From a checkpoint of a small mixture-of-experts model trained on Wikipedia: width 192, 2 picks a token.
Below are experts of layer 2 (counted from 0) of a mixture-of-experts language model. Rows are named router (the router's row for the expert), up (a neuron's input weights, with its number) and show model dimensions 0-191. Each number is 200 + 20 x the weight over its row's rms, rounded and kept within 0 to 999.
Before each expert's rows: a language model's description of what the expert responds to. This comes from a sample of Wikipedia text that the model never trained on.

# expert 53
Hyphens opening infobox or list lines after a line break, like "- Directed by:", plus opening quotation marks, table pipes and hyphens in compounds.
router,198,221,202,182,240,210,224,223,235,185,188,232,185,182,214,182,215,184,185,215,217,191,160,195,207,179,202,203,199,214,231,174,178,180,205,182,218,168,217,154,234,238,216,234,244,192,214,197,219,189,212,183,238,199,204,198,218,214,199,183,211,227,209,196,183,208,177,220,208,188,188,207,187,217,228,209,199,204,183,211,211,202,223,200,198,203,185,180,179,232,202,195,218,150,190,180,195,183,224,244,204,204,186,194,223,201,172,237,174,197,194,178,192,182,186,187,181,176,180,164,243,187,159,188,197,185,185,184,210,225,173,192,188,153,204,228,191,231,227,213,206,202,167,207,180,177,178,198,232,184,210,203,190,224,188,217,199,193,193,212,189,183,197,192,216,236,161,208,215,151,169,206,217,206,194,195,213,239,186,183,230,188,223,179,196,194,206,205,188,184,189,197
up0,214,179,214,197,202,207,202,210,219,240,191,203,207,181,209,216,181,232,199,177,183,178,227,220,198,201,185,182,209,203,211,205,189,240,174,159,206,201,190,165,205,209,203,169,183,231,163,224,190,201,230,180,210,186,233,209,195,192,238,187,226,207,215,197,229,184,220,177,194,161,216,184,211,222,201,156,209,171,218,208,213,187,221,201,188,203,193,183,205,182,196,200,211,187,177,203,224,208,200,217,240,201,177,208,205,227,170,189,193,197,168,209,237,194,195,191,190,219,186,182,192,164,222,196,215,193,185,220,184,206,162,198,230,171,221,175,221,185,196,184,218,221,230,198,187,222,170,208,201,208,188,165,222,212,198,182,220,210,237,241,182,199,149,215,130,204,221,209,217,183,183,164,200,194,233,194,162,196,198,202,227,203,209,210,230,216,206,176,193,193,209,182

# expert 60
Main verbs after a subject in biographies, e.g. was, became, started, played, served, began, released.
router,198,193,233,184,206,148,193,216,218,219,164,212,200,192,186,203,220,196,220,179,202,214,167,213,209,176,172,193,194,235,209,213,229,211,189,238,190,222,212,185,203,196,164,177,189,177,186,199,247,214,211,167,219,203,236,151,224,236,178,224,200,211,177,217,169,183,174,161,251,195,192,170,211,189,190,189,207,200,210,180,203,217,218,194,180,184,221,192,198,210,221,250,240,205,223,189,198,220,235,210,197,178,195,216,190,195,191,188,194,182,216,173,218,213,215,214,174,228,208,195,215,216,184,195,218,215,197,191,191,207,212,225,209,224,177,185,190,203,173,206,180,200,207,210,189,203,165,161,173,202,210,192,199,216,188,198,199,232,196,220,199,208,195,224,216,172,143,215,186,219,174,203,229,175,227,217,169,182,217,214,204,209,198,192,213,162,191,186,184,225,202,182
up7,232,199,192,207,228,190,184,216,214,216,210,219,217,170,211,185,187,219,209,202,207,194,180,169,217,205,192,232,207,197,200,212,207,212,195,167,207,185,183,218,200,192,177,224,228,213,182,206,205,186,204,214,211,176,217,183,204,203,206,265,191,228,180,225,214,196,183,211,193,210,181,207,176,215,193,198,170,194,205,197,177,198,177,205,189,160,193,176,181,196,253,212,215,204,242,174,163,178,192,195,202,200,175,217,201,185,162,184,178,204,175,205,161,235,157,215,219,192,230,212,208,202,148,197,210,187,198,212,231,225,196,188,221,169,195,233,250,216,204,214,192,209,209,187,229,183,182,197,198,201,178,198,170,198,187,188,204,180,211,200,185,207,228,215,198,185,218,217,211,182,186,211,203,219,227,146,164,185,214,210,209,214,229,198,141,178,178,215,194,241,217,214

# expert 35
Single letters and short pieces inside long scientific or Latin words, such as the p in adrenocorticotropic, pieces of taxon names, plural s.
router,207,183,211,234,159,219,197,182,207,173,201,203,209,220,196,192,206,187,213,184,228,207,212,217,197,191,204,202,213,178,163,181,236,226,156,190,195,213,218,185,209,199,207,203,246,190,226,215,215,221,206,217,214,223,212,232,208,201,207,207,198,214,173,205,181,181,178,205,229,208,196,231,198,215,174,191,203,195,198,198,220,202,202,207,213,202,199,187,194,203,195,189,142,206,204,213,206,200,216,161,182,180,204,212,164,194,261,222,232,201,189,210,195,189,197,197,166,230,208,164,221,195,180,179,190,223,162,199,168,164,178,162,213,187,194,223,203,219,201,186,177,184,231,204,234,187,191,214,174,181,212,217,201,178,203,230,245,228,200,200,202,159,229,248,224,193,208,185,174,196,193,158,182,157,179,211,185,230,181,191,207,217,199,199,199,166,206,194,183,204,209,172
up0,199,141,210,204,165,200,181,205,187,185,195,174,227,187,180,232,193,198,189,210,208,206,206,200,194,228,201,204,204,206,215,191,178,200,178,230,206,201,193,180,184,193,217,191,229,194,221,186,218,214,205,208,226,215,185,225,179,217,197,201,200,196,170,175,238,218,200,223,223,209,182,170,218,227,189,218,207,177,233,221,227,202,190,176,239,170,178,234,182,173,210,169,199,213,202,177,184,177,217,187,199,202,175,162,216,164,193,191,178,161,188,163,218,192,206,242,181,184,166,173,200,227,179,206,219,233,185,201,166,188,205,196,221,224,187,189,199,193,242,221,210,226,241,207,184,210,206,228,194,202,183,247,240,178,221,252,224,201,198,213,180,197,208,163,208,206,199,190,195,204,216,182,211,184,209,221,168,186,183,178,209,190,208,174,204,179,222,202,217,180,195,191

# expert 1
Straight apostrophes before possessive s, opening double quotes, and short word-initial fragments like c, p, f, in quoted or nickname text.
router,222,210,179,195,205,220,221,208,245,174,210,228,198,177,218,176,207,185,160,194,188,250,210,212,192,207,222,192,208,194,207,188,238,192,184,203,211,212,189,174,203,226,213,198,212,184,221,167,228,190,181,172,199,198,204,201,200,240,227,187,218,194,205,174,187,198,146,219,212,210,211,183,188,221,205,166,238,216,181,213,204,174,210,205,195,219,203,191,207,238,189,205,228,172,193,167,191,184,224,267,214,202,220,211,219,169,198,184,158,204,201,165,181,188,239,220,173,197,204,202,176,188,174,206,183,208,160,178,166,192,197,206,229,178,197,198,213,228,214,192,178,196,224,210,171,178,187,200,208,193,198,189,202,200,236,201,209,209,212,202,197,182,189,230,213,198,198,196,234,165,197,164,228,208,207,193,189,240,182,206,194,202,209,194,197,197,211,192,183,139,217,203
up0,215,219,218,181,207,234,226,226,178,197,208,208,204,202,198,198,193,196,203,212,178,229,179,186,201,179,194,198,220,214,184,235,190,185,179,228,196,187,214,173,161,217,212,219,186,172,194,189,226,222,194,215,169,208,189,219,199,206,176,212,209,170,197,203,181,202,197,191,213,166,245,184,211,195,213,197,211,192,181,165,228,191,226,232,197,169,180,236,213,226,200,213,233,213,225,195,223,220,232,192,206,168,219,163,213,189,190,200,213,190,203,183,189,196,168,215,164,212,254,169,208,216,221,188,172,216,214,178,170,253,217,204,196,236,173,215,153,189,226,187,186,210,171,231,220,203,199,172,240,183,209,199,207,160,198,184,214,192,197,154,188,193,203,204,202,224,213,219,180,195,194,203,182,208,196,203,196,221,173,190,198,219,223,169,194,191,197,187,194,193,250,207